Below are experts of layer 4 (counted from 0) of a mixture-of-experts language model. Rows are named router (the router's row for the expert), down (a neuron's output weights, with its number) and show model dimensions 128-191. Each number is 128 + 32 x the weight over its row's rms, rounded and kept within 0 to 255. Numbers have three digits each.
After each expert's rows: a language model's description of what the expert responds to. This comes from a sample of Wikipedia text that the model never trained on.

# expert 3
router:170142153086180170126124146145137141146114216134132139187142108175154101134130197164180071118144124125166133073146091169163148137096143136154171116134147120144124087098128126099131145107116121
down0:071118084178177117114147117135072151145149131121133078087148126107099155096087148140111114087124140031114094095133194121103169155073160102153144109121114084187133121154145147152128127161136110
down1:119102181125044144118143129056151132106097134115138080082104096081159150082136138106121098137221163132170102168155098067149117143187155070174099159154137124152109118148159121164109125156116102
down2:097185170168098112157052083084139148129136065119146149170140146133116169126129142108114134107095116117117072110144170164112189076112103209133136118081115159078160085121099123084092094157134115
down3:097155119132098152120113125118083101073078228090184135160178149129128094095129165121197126109127091113136102121126111139123111173121109130125108131141114165132143131147176108080136101152110154
down4:156114147136150129143101126120107222120115149165088129070115138129155138106082053155109121115138088117153136133147110136118094085177157139108122143139111131118120133143064096131171152138207120
down5:152058206105171087150156140118148165078103166114094106104130172088145087090101103152134168145137087126110194109087095087209061103104128101156191083126113160139118100112081137073102146150183158
down6:086165153092140156139096190189118129145081188107137119126096177109073147171108174137099108130097157137120115152168125149085138159128119188137124111135068135082163137078092126093104115127127124
down7:199135128111140123154188130145113155139076146142093105152163090127143198134115181176136095105128083109097127130127111183120130121133055180110167128153209211196045169067177155130129128123165162
It responds to: Table cell openers. First token or piece inside table cells after a pipe, especially minor-planet provisional designations and scores, such as 2009 BL, 2000 SW, 0.

# expert 22
router:119159110135101161151159160118186168156123167149151126121155188105131121190086127176105095178174105116096161120138103121135136119161118113145082112142030156124108097152132121105098097142174153
down0:135157145114192065191063099151088141125065110172112101142137223115095120126150086160126100146192130136161136148128170158100075127136118116207150142182116174120161131140104113131119119133112194
down1:068099107128234126125124151134149033095119082145152130120095141138133100114064142052166177148129131092102064133133096181063137125102123083148154133164142179105106148106186141102141140128153148
down2:196131083135122109074112164164069124122099103160162125193139164131073145110194108157134186169166150131144140098118135134142148131118180120175118077215139133107153152111143118128110063091112170
down3:132141103175124160115163128143121169096081115132134089099105119108160102149163136120147091131117143134130149104127158154095131122130158062145119100092175166120118105104107055169120155110070164
down4:136102148117182129102112140141160097111113156124150135113132106120141169098114125090096186082172083111140095077135074107065189125109121167148076145123150126116162173142154143153114072050082102
down5:057131123142106210094116090132100147118191083148105126097131121115078153175114152102119109138136093110165100201126124170088140114138084135116118112097140120167208086122075092167107127107091142
down6:144089086149116160087088117147171165117108132129109146102150122103098147132198077146168221097117160170149063113160080068154144168088136202122128123094167151079152164130134082124115142156174126
down7:136113113101105117160151089165178116170113154159158154171175147136139056174118120146134121147143169173132127093179092105095115140095071098102098139121157109178128097224176134173143178117115128
It responds to: Sports table cells. Cells and abbreviations in sports statistics tables and result lists, such as NC, W, MPG, A/H markers and row-ending pipes.

# expert 38
router:079180102183104097177098091127132131087144139194081115126191129113119105104141215198111124103103127131120149189096144063129108135175130106160100117127112065111107142121162177138095150135128058
down0:182190120098076089153122127157151076115180147163131121139155077169126129109112172134142109093159135111112026089172143141157140105176169115113100084112162078135130129150213134132117162141154144
down1:128117124169151149137145148182114143051145178112129110108093102162133169117096136148147127105117230169106178089200174172141103153098160069122130130082152135136146099102069080124090117106142068
down2:168086179111189093116121046135137124145120150161099071125093140075155081117128119122102125114184123167143068110111157159122140088182101135163110155135121138162102153092135132068132062127114113
down3:183123160121146131091119081137153079147151143127101142115132098118120139134150150162106183144092190068118152170090174123100090098125124156158114148119137179158158154174105113157103141145191129
down4:144165113135041080136101088127174137080144111125198146160133161127143152145079133139152122123160206135091115163205080154087119132121101116195109153147138134123102116123104161090157097090079154
down5:117077162070119171165154105141142120185149124158197131127143093144155112102165133121129043112123159208102103066184132113128154172131114114157176161170052175094112103140166105099157167131166123
down6:146151158122138084096162177143115161185091051102120163060113082051157112147132112154111146124131152140166114069131104114125138096107186108131114119147144109171145148134091106097134043089115119
down7:067131059105142205153093129121091140108085143140113154112147086117153095154098093146082103100166136105132182106135080120058149155133191114108144154130156133102086128129159129118123134182124123
It responds to: Infobox bullet markers. Line-start hyphens and bullet dots opening infobox fields such as Total, Density, Coordinates, First air date, plus field words like land, date.

# expert 54
router:129106144095186075120139130056108087158118109114134160094121129140119176136129114129099078089158129115135172087120147115135078135163132115115083142110147140115169182139088113094122113205174116
down0:152171103089097131152083128124121186127110083115174168094119185106071050172181119129148050128070062132154125122112148086145090154177104178171113131103140088088100074175123160158148072127122140
down1:152086131146113093141133142105110182154146083149167139074183138109111136125089156103110102122143145071204091192061165113070152199157076131156184137133174139161132094123127152148100121112093163
down2:064171091132102154150115154149110142138142112153080104172116103054159132119137096125139177083105125141188146155126129100132106149163123146112124138116130085186118101130097133110107151073170139
down3:127143087088105167124123182149165114088030121148156074146082104116164145051128045171159092135164099101098128114142167119153089152162143109115094121091139072104145092148110167106169152141125219
down4:118125131117095158167097115138100143057097142109192113121133159098141155130100157105103112227183139188065172153116159099076105168154118134082136126167158056116055144161141119126094156111126137
down5:068078127118130127112189154077131173112086098100217119099158132133111183136104119189116135117132152133144132168110200106157165123156082067130160186080113115070121151093141080166099139113136129
down6:067166090097174127128084112171165116166057150099125062166147138143123105134159121187103128075162106150071099141121121080137135164133126163119130127112132135160140142082166158129132139114136178
down7:109132089069072159139118131082134107135159154159125074129069078110107130140181172142110131132161099084163087103194118195067095159206125131107163137106135165125160119089110228133140140078116110
It responds to: Numbers opening table cells. Digits at the start of table cells or list lines, such as 800 metres, February 21, years like 2000 in club careers.

# expert 55
router:108146126117099079165146123086096157112116131095100100123176177152089114109137149138105061157192078080154125170151107162073117130186150058139165096156129121134085090142167160131127121150077103
down0:112178098110095093144173130145101105180117107064095124167134087055087092134124133111144084059095153119127130095116122160173070177107144112155146165136150176157142115152142175099078169110136126
down1:171153137133139041161136109151148125091146092113154125125171176127129149156129136136109119076121147050091181081117106096156150095199166132133144142171114145054156150117107120120124129131128128
down2:130173081120118129066145094080098185113150099115076136144139072130065103130156155124142116101111106100111078143114163190124136141112159086105067075143194086120095031142170115156081132151103078
down3:107116111079138146143083074103146069063150179096112091172146104116125143102172119100028125169120137089078122102119143137088132116136080123134160053149113168135105112160157131171097117115181084
down4:123175163151176145090164106123064178109158107111077137122141137115189099143122118111111144178103088083148089146120160141075122114079164109098088095181133131063114130149140158117134071115142092
down5:185107084154120103086130107132143179178060085169154131135179166148189133177149068123082152145137132141120132154126168132148130161170104127115109188078114149152100125116137126118133119128122100
down6:148148114085094154131106146132111182126084083148139119113133131144071099134093096137176155104114128137052123119167188161146161138122120187147138150160152093122088156131138160145127106114188112
down7:082122150164140095095098156125134128152152142153145106178169161125182148141193120109126107148105052140188200143109127112123109102083158132090184152107088124177069077192071148146158135102152112
It responds to: Infobox field labels. Field labels in infobox lists and first letters inside parentheses: Born, Died, Genres, Sport, Phylum, Spouse.

# expert 47
router:083143085146100093081120106141105147111130148123083163113088155102106158145125140159159132165141152089153195116139077135105042113134105090115089113205140082139095150129162193109134094131143132
down0:119125116130071118106138142146200141110138091122149180145164174126127081144173189135105150167123101147145175124127143120125077095162149095151111155201178143158105104092134074162145089097124131
down1:091100114075205124125192126123086105103135156072123064087131122162069123119155115100116120081134182121136116136116149093137091117174173078122119175106114151115183087100223125128090135125132116
down2:093103152149157155112095157155107140130083117098117135118117138090169133141089079160152124135148134112097089121140152153143124123121098075127161127125166157194078117089136144128124118122142092
down3:090149119166143110146079098157120106142105081090140079140194150064173123115101123137083119141123166141118113135127078129121138144126131124133164151158143113098116042112134152131139193117148156
down4:183087108086088094136065122135115149146072108105116168108175069140095139084134071066156162083112147082123141129096170177117151091147102126103138117134166147130110101111093122148155123127110187
down5:124103124108138114070091124145127105139076145167149097137094140102144095133137136134174157131135115125172135197118107153106187176174125140129120122167126149072150147130168154166119106153148126
down6:090107089108093091082136142135132114168084103173057170132090154119123075171087083197098140166164141099111140179095153172102148103192095047134158162200199121147108119072118139159110141163110149
down7:117109114074099092119146126206142097171145148155152139135138136094153096116134163147092082130086057167185117117155132163164143208147120206100134154118122147117206162174126136131100142062076125
It responds to: Infobox list lines. Line breaks and list dashes starting infobox fields, such as "- Country:", "- Location", "- Names:", plus identifier values and section markers.

# expert 7
router:081147119152099098114200144122138160201203116073089091083140103060154155140128140090130136164119118175125142048140137202153066142163057144158126167132118102135094154186127108131123111175140108
down0:149159176143114177198199125136087082108107115108118091140128132128122066118108149142172158167115118114130110193147074129180145121160125125122105136128166130067211114148155149131083144147085152
down1:171076128132131124113170148123123144168100159155120164146098168083065178136112175131126124107068140089098133133134168172206126169125149177142144081087100159146144158092119164095181118177118161
down2:137107136100033144144180136129132099110143144096132102132144137174134103171123123161057149152124176149105140119113165205174189127152081100108100129157146133167151114140149049172145121115090167
down3:105141132120130075167100096143164201119048110114156136165141063141116102145141129118176152135089148134121111117130106159116158132121148159123144144177073094138133095147125107127179164130127183
down4:146120138174085124198146152129113158085188119115099081095096189144162120145125188131088185144114088105158124147101168141177179083140188117081134101180143044114148133186140114096142127178133159
down5:099129087184141178107115120118156105121138107100128209085166110106120093172143136145152119152181154122158136139120148136156087143159119093172114126101091190193193109081108180148113144047132123
down6:137202183178178150112155180157107171150166105104089139105142138117169129134082158145101139095138118064133105115164194151110090087181104143115163113176088139123083143102136117077122196137159081
down7:156100144133184103100094120141153125117134133138129167123119073135147149084142076161123133173076132120136123058105175089087109082103125147110087103096099121159127126112138104168046123037134166
It responds to: Table column pipes. Pipe separators in wiki tables, especially in header rows after words like Year, Votes, Candidate, plus section words like See, Cast.

# expert 5
router:118115122109167109065110148110136155176136064154149108133088141110165134175133158106132147176138160138116152113213080142119164137137147118068092119100120146096103078136035090055126125170156112
down0:184119109144183141081143167122146133101117122133102177186123076129095160147133224151084092123163121100083091109128120155116115141161157163123115147129084149123127107103208136073147076091184173
down1:109094124146103135192134161117163099100154169138101137212094119124143047208116102230158125152172133117162096099088120119182155155097088150156108124180154119118101149162107146121091132148109090
down2:160175134150219158146129166118078067121132145100092102132140144166111123137174131170199151120132168145152154108130120125099161119147142123160131065119127130158121096192150133104053074128137079
down3:149110117107112096159138141159065081079148145137114111177116113157105132104094191176138149143164162131132175066140152098145125169156110137168125191144128124145134089110169138135088120100224112
down4:158111087168128146091049083132096100127145174175139164125101126142116140148081158172122089118166130115181113168105127177117135214094101145103141070140093141126119120130125078126063166154045160
down5:153157099150178087123172182167136088106132117164127158085103087087110087160095175098200109100127157100107108095106183140109143118125092138140131193109093130178148109137142053125067132143079148
down6:108114087124111109115137137102101130155145113102113160158135180118192186131049187141048120175155096136069138086142143168144133099100068076131169157150128141116154118132134077151112124170183130
down7:097126153098139114095082068115114086130130104139155210149123056144098134081103129104125089100105113137124150108078127154149159155170120139155124138104153114132142135087154120102209153150132061
It responds to: Sentence boundaries and openers. Sentence-ending periods and the capitalized words that open the next sentence, such as The, This, His, It, also The in titles.

# expert 13
router:133121103091159134168098114130138107153101102128139115139109155124129125149147169126107146138123178096153125167129048118178130162113107145140155150191104107159147117087197111082088118125082104
down0:094166151141093158087162155128131103107144194146140157165144154145116141078134076137105125193130063164107164122109150081178103110123077175162102118112154141157095147133102162207164102147120131
down1:159139128126201083150112114137115135132118160122142143120087170119148153154211157051103103123105080194191126142109182185126139104118090113116118120147147128081174054128113124120147125249155143
down2:152110135134162144134160164098173092159107121156117073171164173204131102132135123132070093131094142101170125109126105137135117122110120158127140105146138176115096170116171135097127157150148118
down3:111099075135132140107195108119046129104134112144212119151107157116128121109122122107103160133169125145130109110111172134170110215161094100089057137135121125124133095126117166204099110174111067
down4:102103107083096119147137128088130086135164192103094133139038119120146112116172137102166116134156119159151123145092175139131140093133098176120114208133121100085102101193100125184155117160100149
down5:095166117155088165082151108114123084131141151130146108123126107121134146118135098131125130164087133146151099201168151073185157149174203161111165122115145113115118113125149122130106119120111114
down6:127099149073107157138134092112172107089127129077114081208079108175137128144137167180166116212107160111081146143159115124103138118155077077178097115130150103075132191107187124117153189082174123
down7:099085158112144100154161120060147170106095134106136146135123146061116159095087131154155146088154118084147118125180124120082179075153160159169113142120102153060168183147144108085162147093117110
It responds to: Name-final words, suffixes. Last words or suffixes of proper names and fixed phrases: City, University, Racing, Rovers, Smithsonian, Köppen climate, invasive.

# expert 56
router:131140104143070040140151117126074102134145140135058184144142141122083150095165153101096163142113145080099137139110158144144070079153133116147117130141165081139150115111133126106130124138101109
down0:093121114132146163150173187124129114139173095130169150133162152136106138101111089153183169069143133129137141130115162114146101150121108114086093135148104146103176084103079159074086119119150117
down1:180143159106121144141114095138148088167110118084080175155115134131112109185143156157202199184175162236123181109113126069153135194155113148145155128075147151138148218159120105087120157104123097
down2:076108153115120126137124167148026140141116112123134167083092136132131172148111167147164133118144175102206109123147077138111175144066162142138109158128103144122137120132121205095142133068142169
down3:134173104114150100102151148171163081108139134156146117135104154116136109176152190152091152058121161145145130153072133189078193142152117106139114071110155097085158142088126128129167140221126123
down4:148145152109131061122129172123109154113137062066085142133132161166128139191090151102150080053150151164127136153090104096079127075088152113139118078128103194121150127129142084124101069097140085
down5:149189100161139121145145112145084143109153142146184072101114153149117150162144140153047104121103112139141181091174149185092119093176131139106121098120104139123126134122142151141162099116103167
down6:113167114170121184185126156100129147121142118115144168146167117126174158063146206157120110082097065125107110177080136084116180128148136119149137149118143131180100096164122135130114138129066105
down7:120081123100136172104137138094178135134144151101091162159172182106157153162150090138117060134107097150122174147134076146125166057142147165182147065094151123133091106099106209091135138110164199
It responds to: Infobox numbers and headers. Digits in dates, coordinates and vote counts in infoboxes, and field headers such as Personal details, Chess career, Location, Geography.

# expert 57
router:108107186119139156155130116132135121133141099163086093107120126166084050117111154172117130082201070153100158135083195148149146112127095114114128133146128156153165123177118157188141121086171078
down0:093154160134124102087123092114171130093173102188150111128100089196124101109110102160141093175180118114188100141141163175143106106114145136124180135189166120188100097117100108148197119153123114
down1:119132117208135151077084111118139140130133155103176105084081095110152125090130137122154193122075162125144103194180140147121124130153125121111149105144117099129117110081129150107083160174111181
down2:112155092146139168137160161131192093121144168121183170156123148123128096094111115091134103154096096113168175150099118153078116076183168166116132137125125100192179094148135105127121134136130212
down3:100174065181140159060132101144168113061196094083093100198156142099150151113112103122097149041084144176118068129133122105110135097121093126089095124118138089103147096206114094079146143130149096
down4:132135161147189119156203200110117152189099095097103132108088125125097144141116135119141161135125146096137117126109170169108136145126134169110113111168081160136148136077096120089059132126078083
down5:132090036167199064196133128135096096112051141096140074110174154105102199152141142135128132106117140164071192149124065118110174147155156102173175114104114108127158114137095152064126162137164125
down6:136101125107129098168122137122156104150101138107107166089123145115099089097145182096164140131127156142107183184124099039114158098140128114221086162092091171114142132128162095075125157146148147
down7:144103127099074091208060188177113119124131145141156125130123085099107134124110208120175083110087099106130170155202049075141127155135174176131119107125130143110096146061140132155061127091149157
It responds to: Word stems after initials. Second pieces of words after an initial consonant piece such as d, p or st, such as d-as in German, emb-ez-zlement, ob-struct-ions.

# expert 16
router:106151110209137152064069131166138097103141088174107125128153132169172193081129186184177061179099050133138068107181128084149116124134146094106100150143145177139124108169120149129152078144154077
down0:098107067077135113124104100156091058161109166149079177121150113131124119088122131106098162097109078147145201106072145191100145132142152182132131114144160143076111114118122159143161118137127157
down1:125163120109086091114202133099087146148130085116153129139104052167109153144117116120171091141097160141170104123142111160102153127139134141091135152132121140125143050135123109090075116154115123
down2:131125078116102123129076095165143143150097152123099120164113145171121111082117123111091111164149121089081145087142140138109166124141097118155101213128132138145102116152111147078133099137164098
down3:130131134151130128115076152127151170146112142133111182180137131148153098134083126084119092186095115125120158078170111180111082169082106128071081169113115170171121132117066125152145052122148131
down4:107088075126135111110121119095130106105157152104123162196182127125069119083132092127141170125130104123081182133097147099129139121122150144120115093100153062166177129131154163151140134169118128
down5:117106138184083175131180084112109158100116186140125060116077140101115117107166107121140072132186141197076157109145094086167126174143146083092139126186164158108089151139088141156128112128076106
down6:098100124113120101067155110103080077090142110144110131169135108154110148152155107131130171184144145174201115099182183136130160099066138126110132123153148125141178166157107084116177116148090158
down7:184112076101185089151193151104095121114127087082125169135169138103173092174133048126107110102173125111137104099102029163102125099086099139119132144114134127115112112138162145097127135104152100
It responds to: Word-start fragments, table pipes. Opening pieces of split words (as-ym-metric, f-racture, mess-aging), table cell pipes, and common nouns or will after a/the.

# expert 58
router:111133147141144109143088118171090112149141151128095117093133127088130137100177103105062069170143144081105117099121167076141123213083145193125102118101182138097172112090152143110107101136110132
down0:125127144182124136115079182096092106091128088150093109061149104127095176127180112160211124127188072089143061174147162118118155114183159095109171100123115159196131120113104132101104077117145132
down1:148158129079177078155076078164126091075106164152126116144056125130136137099145135098134194183149081138139085127137148145153070159102135132151150124139082134178160113155199128114062168105103156
down2:092116109094039069124144087138122163118133118116079116199195144074136130112126099139089109047110098181117108143164112179143128180169089131126123156136102141110096081141146163178103103161146100
down3:162170156142144109102101126113106131094126100117073136169159187136137084117087131082170123088084169100076191076101106161144082146138135123135096125118181173127091173134146168153173127201126148
down4:189087096115147097179112099127175084145124115115161149114109095117167169132180176110171181077130075136166153141121093095168123120142138101120064136121151109163151113146165188147144127127127115
down5:139158123120122179106127146144146103139145070105172142123178171140100112124092166114108139126147131124130193111190095113170111160132141148093177136135154154072140128110115088133113137132079100
down6:078107081143181158098063123121076196118083107122105124087195109178128141150104095107014149121094070117110132113119113096125080079102152130140126125148142163147117173124108111103107114122105172
down7:115147090070134173141211114122164143140104098128125144159183148108119126112156067121090156155115172148073111135165131123128174087150139103161152108145095169124083089185123138163125144076164191
It responds to: Abstract noun suffixes. Suffixes and nouns for social, political or institutional concepts, like -ity, -ation, -ism, -hood, community, rights, economy, often after social or political.

# expert 41
router:141112091119079083146142159042108109121138095179163193145188121099079098088129145062118145103107132099127121135123101106103174108182138123115177122086127131122109100095151113055121110081089146
down0:085095131059183186154101123038139119120173097159138143154107125107148115120129098132138103122103184143134130139136093156122105125142063136125166170115179094107079149125115108132105107132122126
down1:095116133113116074119164074095125114104141070097093202128093143159135071111144107139073163158168130134123155053148110159155171082113123151134117045123077127163129216155121159125104105112114190
down2:119164161101125122106176079080132166153092123204120143176145123078078155088153209111151124128102189132092106108116098098108133164196135127125100150117115136125130162129108066133101167135119141
down3:105125170180121160158095136162115099145052166086110096086134142138126109094144140105108074155150133148161092177118105155159067123166098095117151148118123110184137140103180102107165148168065077
down4:091099158106121162125164134153163111122087103057121109107092141099119180130115117121090175092177094150117117148127166101148118117102100114115137086170139149117181051173107106153151138090134133
down5:162117153085141136155150114137119141134137120118049094130146109157173106112187076138144130133133176085172111176119178148153143159144143162103099119132119157118127106132156164073132093184169101
down6:167168154111101172182102116062111090128120170135111104206137106190094111186147233158192150164128163184178163158119152126159164139140135138176180093115067143196084197151121128106159100144102156
down7:107093131146131148139137069110140180095150099173177137131163161106111136170170057139132123101124138117109075119167149125141118106106060126097160118139118150073073061151145135157108115080146152
It responds to: Biography descriptor words. Descriptive words in biography leads and infobox lines, such as known in "professionally known as", well-preserved, ft elevations, first, and English footballer.

# expert 15
router:112057114139159123138075121167088108137124115118138164102178159110138158118082164102123153128114156099153140128209161134168178145108134160158068072097160131153102074093167132119087090133134117
down0:122153181147160145088158167132117131135203140155091108136067142161132134148091107103095174114093211170079098111102130180104111117098182174081116159075159148165164094115085078094118169118124104
down1:093132112168135127080142043135155095106154173088127129131159141180077165103122173123160130082174113217176082130157126087101123143180173126153121171094111089132137156179120101114126165091110095
down2:189116088091122091103131134127171141137157097119119151151152099099157089108099126084086059154159135045119113132173107200110123095179069113145152106102154184211150168191149151163105157044111086
down3:101129172171205079153070092136165093091139130095097177092106090112149092183121073122135167107159074116140158102070179127133047148161173150124139113113179150085153144105127159138208118110096078
down4:080126108170151130173164115136050157125131169141083132089094174090139104163136143159117095143131097102159122107068148151093096127086130146111086115141137162112147113123138159114128116118094112
down5:050117109176181150108163154112101122122161129093111137152155113122152110130189148107122094143084156133137123140081129159152098052083153167136143125152143145091200118102138113095181123157117099
down6:147117073153176097122166089100173087136103113107152114147128147109088122141102140184115106103126097092116120088111070119112080140118098095127162053124114146044162145125138169172124078091111106
down7:118139108060098135148068113081172159151122126132125171166166115065137175105161167116138212108138180188104136182162109134159109116136140088147111148136148154145137176112108108097109186147165170
It responds to: Military and organization nouns. Capitalized institution nouns, mostly military, such as War in World War, Army, Division and Force, plus League, Railway and River.

# expert 17
router:167136129087157090090077085112139155133141130167111090108097093082148113095188198140120109166136212110099118157125076129103117149136150089109100123116172150118115192160106152095083156186142165
down0:131098124208150061180101099179169162122128127135145094116182131077125083097119148131100143161117121129152150096147086139079185078118109092155170103155148179112172110166070111093167122156163122
down1:077139130156136099142166175149135049123137096132112113111114165136098096093063111127156075122126091137148080077100168087132177161141204170079149146169101159140149140026164113081151122096096132
down2:097164087104125092125119144067135060096078052188136130079129145108104112095103136120181169140137094125128170123157113198092178137154142115152104129093121099114077122148169146084126131139129165
down3:109141118155098106157132116145115078154166096102118100121139108154155180149144166142079095099136119141174111131145097109090119124102151156110137125087124047160204163094154106089111138080147105
down4:124122107124094121148177122142113097115100118126155152170113093103109104181205134100147139097094132170118086115142111115122125174133134172161090126091160105150160163078175174172099138097141162
down5:127125081139112159129120091142120135184123062143114136167099178096142177130123140200121168129134193128124167135174105140104176111095117126104127144110125169112147125165050140149099097111155123
down6:166136101094186079130130159125230143134151087163146168122122163170098110101123165158202132170093137053086209160121114150133151125102186136169113112056149089171062134156088119148160096088115155
down7:125169154097080154159146104094130148118097138117153074126144185136132079173132068167153107136162146108093154145123133084138175097185093089137156083135146108071190084131152099205150124157151109
It responds to: Disambiguation may, quantifiers. The may in disambiguation lines like "X may refer to", plus quantifiers and adjectives such as other, many, local, Roman, and section markers.

# expert 4
router:120126107113127192132139142154116046108105131184078162142108152117131131175147096148173171140111163181119143154168142121147073138119182120134133133129147159118152087086150135138050166143164157
down0:124151141114154090142115141142133098100083104130114142217108185162150157108094188146187117120136151165154090148136143142164127117190182123133092130119114137141137067167183173123056098184197164
down1:092146079131132147101131142116130117140023104104118113068086131123149129148099168133182177110192111166161127097185160125114116135175105122109153171141060099073133140125108170077145170134169130
down2:133090113092153110104128106127126074156072107163132124088136126196123169077127160208108144157169145083171096147147066209132049113160123161074141141101131125156128128142121132073136158170113095
down3:091136140128137166170190108138118128141051140133126143101133125130123115156177098185057114147089123096151151126098137086098131038140142144155075145163169128139164078205142138139178091145137135
down4:172116176133127173135159128162167080129047182116151148072132134053125151116148136121145204115108157161078109166121069119151128127082148093086081140142094151099099193137026126132142142119147122
down5:141154057133131138122081116163147134131126150122088103124133080141174125134128118130182167170131155093168169108087143138162104162106085098146100160167187174043097167181140152099054120120095104
down6:159126130169177079156201113106127072137170148163169089112157134177079092138111164113106080149162134150115108154104105181153168137104155122132160153147091066147075161090067110137075159084179158
down7:149146090165125153137196070104098150201045111134119085138138154130127111138127133163133093129133117096094135108189118124131134218071153167121121182139147150135093116118149131120145123121113134
It responds to: Verb-linked prepositions. Prepositions following a verb or adjective that governs them, mostly in, on, with, about, as in focuses on, instrumental in, concerns about.

# expert 23
router:106140158070162122131095137093094083153125155160082130113084127176108140137091090151129158140132116109140115109115077132120070120158124181116140182147142109112170182166053120140135100197176119
down0:172102080135108143153137088115149139154145154161112154149097095092103109135089102049140168123076137083055156098143178161103144095153119162072128087111063112122093170138144145129172114152186076
down1:117093130163189169161108150112136183130118103114102118131097209116109161118121131105138102188147148096089095080111175139193126167108087106122094124163123123126090066114125170146128092096138128
down2:083121091128122148129123108150226099181110134087112140104143134141122133138121163092083124130174101169128104127170117166124096107135136114120108140166131117099183121142150136079091088091118144
down3:152159114109105126137178168122151158090092151119120104121119133106160087151124098107167103113133114107180159122123125073134084104083193150112087169117112097147078117113176129159100110114177162
down4:093132160112090144090152176150142125100150142116135120085240164136150125134110087071187092121116125124111109131165097092174125080133162114132152102089176145158149102137131146116104151108121094
down5:164113142166081071124086100150134119128157146156120142104121124103127084132129128160201101154137213129061106138130120145143112126099192160238145142144072148105068154136126138147161176108160130
down6:133125057085149141094113122090103143102120130137166153113101152059135113083075116176176092123138118147131107147053138116127124176143143152125132085084178129123174129129103160144133128117057151
down7:135150104179119150102132091158067152162102128138092096151148078119172157128142132107159150104159092157147096155170181113172134052084137121138137088138136122117140057141074144085122115061074113
It responds to: Dates and sentence ends. Month names and day numbers in dates and schedule tables, such as November 24 and In May, plus sentence-final periods and split Polish letters.

# expert 61
router:125122148107128066094158127100135151072083110142098147188136078124157087114115136119145117078131123167106168148145090170157148168199092095109137146117159132151154082122133149201090173109131142
down0:161114118143128087046088115136131099122112155101131124104140149135134201165094123171173129109210210077130127100089165110186132120141117126148160096077090117123054107169128116106072128152082089
down1:145126102111111147124207174104150140125138155096141146100144140132137128081169129105117173146190138101121116130147140081112108161135251132160152158146124141123167118125146129120138104146112123
down2:146037086101185150132152134127072161129175123118150149102103113112154153167115091102128083056139170070116107109095112072142116066120115222135142069130108112118119106085111164146116144168179133
down3:165156153086133164112159111150116173123146160183118170155155198104114118102103150140206109121184158142151072127110128152139177130078155148104169189099080116095165145104140154148114034145180110
down4:120091159103103119143082115184158115097175088158111140171093112145140161109148163100120122083109126153140160107155187184140156130119121124098176177134155133068132144120101123159129137086159177
down5:104116109081124103201095115181086164100054142081071147107138158098082079123103123185127136111105145164099128120134068147117108109137114153173103145162179157103092124124159135085094209123105162
down6:131098144137151110094182120089131148112143082111156061088129113157187154154129124164036141139070129126161166086124145066149088136077119108135130086114033143135134174136143166179146143069146107
down7:152158137115089153114096102129120092058132171195130093126173118185152107097091139169068123110134134132157097123140145201061145154150122168141121143144134152134166095121087059122146166182132166
It responds to: Initials and of. Periods after name initials (Robert E. Hogaboom) and of in titles like Bachelor of Arts, Coat of arms, Minister of.

# expert 39
router:124136134127110130132132160166118134111117192139168157133148181086171135161132109088124116119154057166067138168132138049117136126142080076126160133171104104103121144149121107112101110211103209
down0:120073134123079071127064050135144100116165132090079158140104145119118156143132095070126114142125044133062146180124092146132156099142159147122092098121124187123120114151141110054081112155156102
down1:134133084159117138129126107170151081133100079120128086129164130106115135124169164182111154155145129157105184158047161113182107123123156108143098179102109098149129106141041191092120189177108163
down2:108102130167120095125084087145125142138067128133139163153108088142122116157060148103117126135098151150063116160121143069154127118119063124108157162157094155105154097128133135180096166165110134
down3:084138101156162144122172175119097105112161155090160184150148127109090176120081134084153105210114138131157152128100124099100127128139187137136087136193122186136094154103154122066151053125130142
down4:117169116077122109150137152116101174121156127198136109158123168114171183082140117180127151120104146139194149137133143109151155130123143108123166090132127139113129119187088119089118123105102149
down5:158144145112200152141166081190160109119100131157106104118223156109139121152135130100140120130191125153154121127129101151133138108101147107115200113103135115144114149154112146100121140101122150
down6:172107159092133089113107154124114132116131134143171112124158167160147157162141110131148122106173100134123149176127163104149072147132166131080104137125047119145109132118195189108118124144091146
down7:100144128102119122163138101111158118096098110102143121111149178082080096155123102140180082088156114150099103139151171126160128107141161196111097153055175112108128158163152115177122156110131138
It responds to: Opening quotation marks. Opening quote marks before titles or quoted speech, such as "The Paper Boat", plus name prefixes like Mc, De and Van.

# expert 37
router:103080094150152158184154116177083146155121125101117109107122137165101109137104123145101099165118087087160092113109162095123128163081150149190171123103171079117133116107139137099103063127150117
down0:166029102096111133166135135156068121115101137104173167115172145109144148152158111130112139131155198105058141137161061072126152167061130105137139134075132069110120104147141163124078124153158135
down1:057079170077144119136123107145124168169058115121083139118128186151117121077072131118132111099146152187137091148163164173093124090144155164161128161104155080141145098129122082117182127055122063
down2:116183144084080158135183173143126132136169148137104117135087198090120152115106123178120083079136076147107062158124111114123179104146157131091134151113093131198131122166117179116111104157118122
down3:162180156170152129140088154123077103113127195124126100133094154135161148161113130136126109157089060140074211154187134128153120073164129114128125143112154169080103111125157157119094178167115134
down4:177144160164105073088128174165145086160119228124103186090155186137110129123081128179105093138141171091074114119176097129141108117139094133106133146154060131143187129112116170121103195137134154
down5:109157085127090087171126152117110161107160068134158212165127086100083134138161094106144131152091147071074147140125065143155133129138136160140086143106138166158138121120111206112126151111117140
down6:088087104117156119092065154165168145161134164119123073116146138137151142156130119134149164105092078112097124128168133099146136151151070063082122152096136083144053107114141147132153083159119129
down7:115144182151186072165158180102126094167149145166118115168068091166079175099139163107132127205127155127119091090142119126090113148113158126086145112175135077082084148071092109075096137081083119
It responds to: Occupation nouns, agent suffixes. Occupation and role nouns and agent suffixes: politician, director, footballer, Economist, medalist, consumers, actress.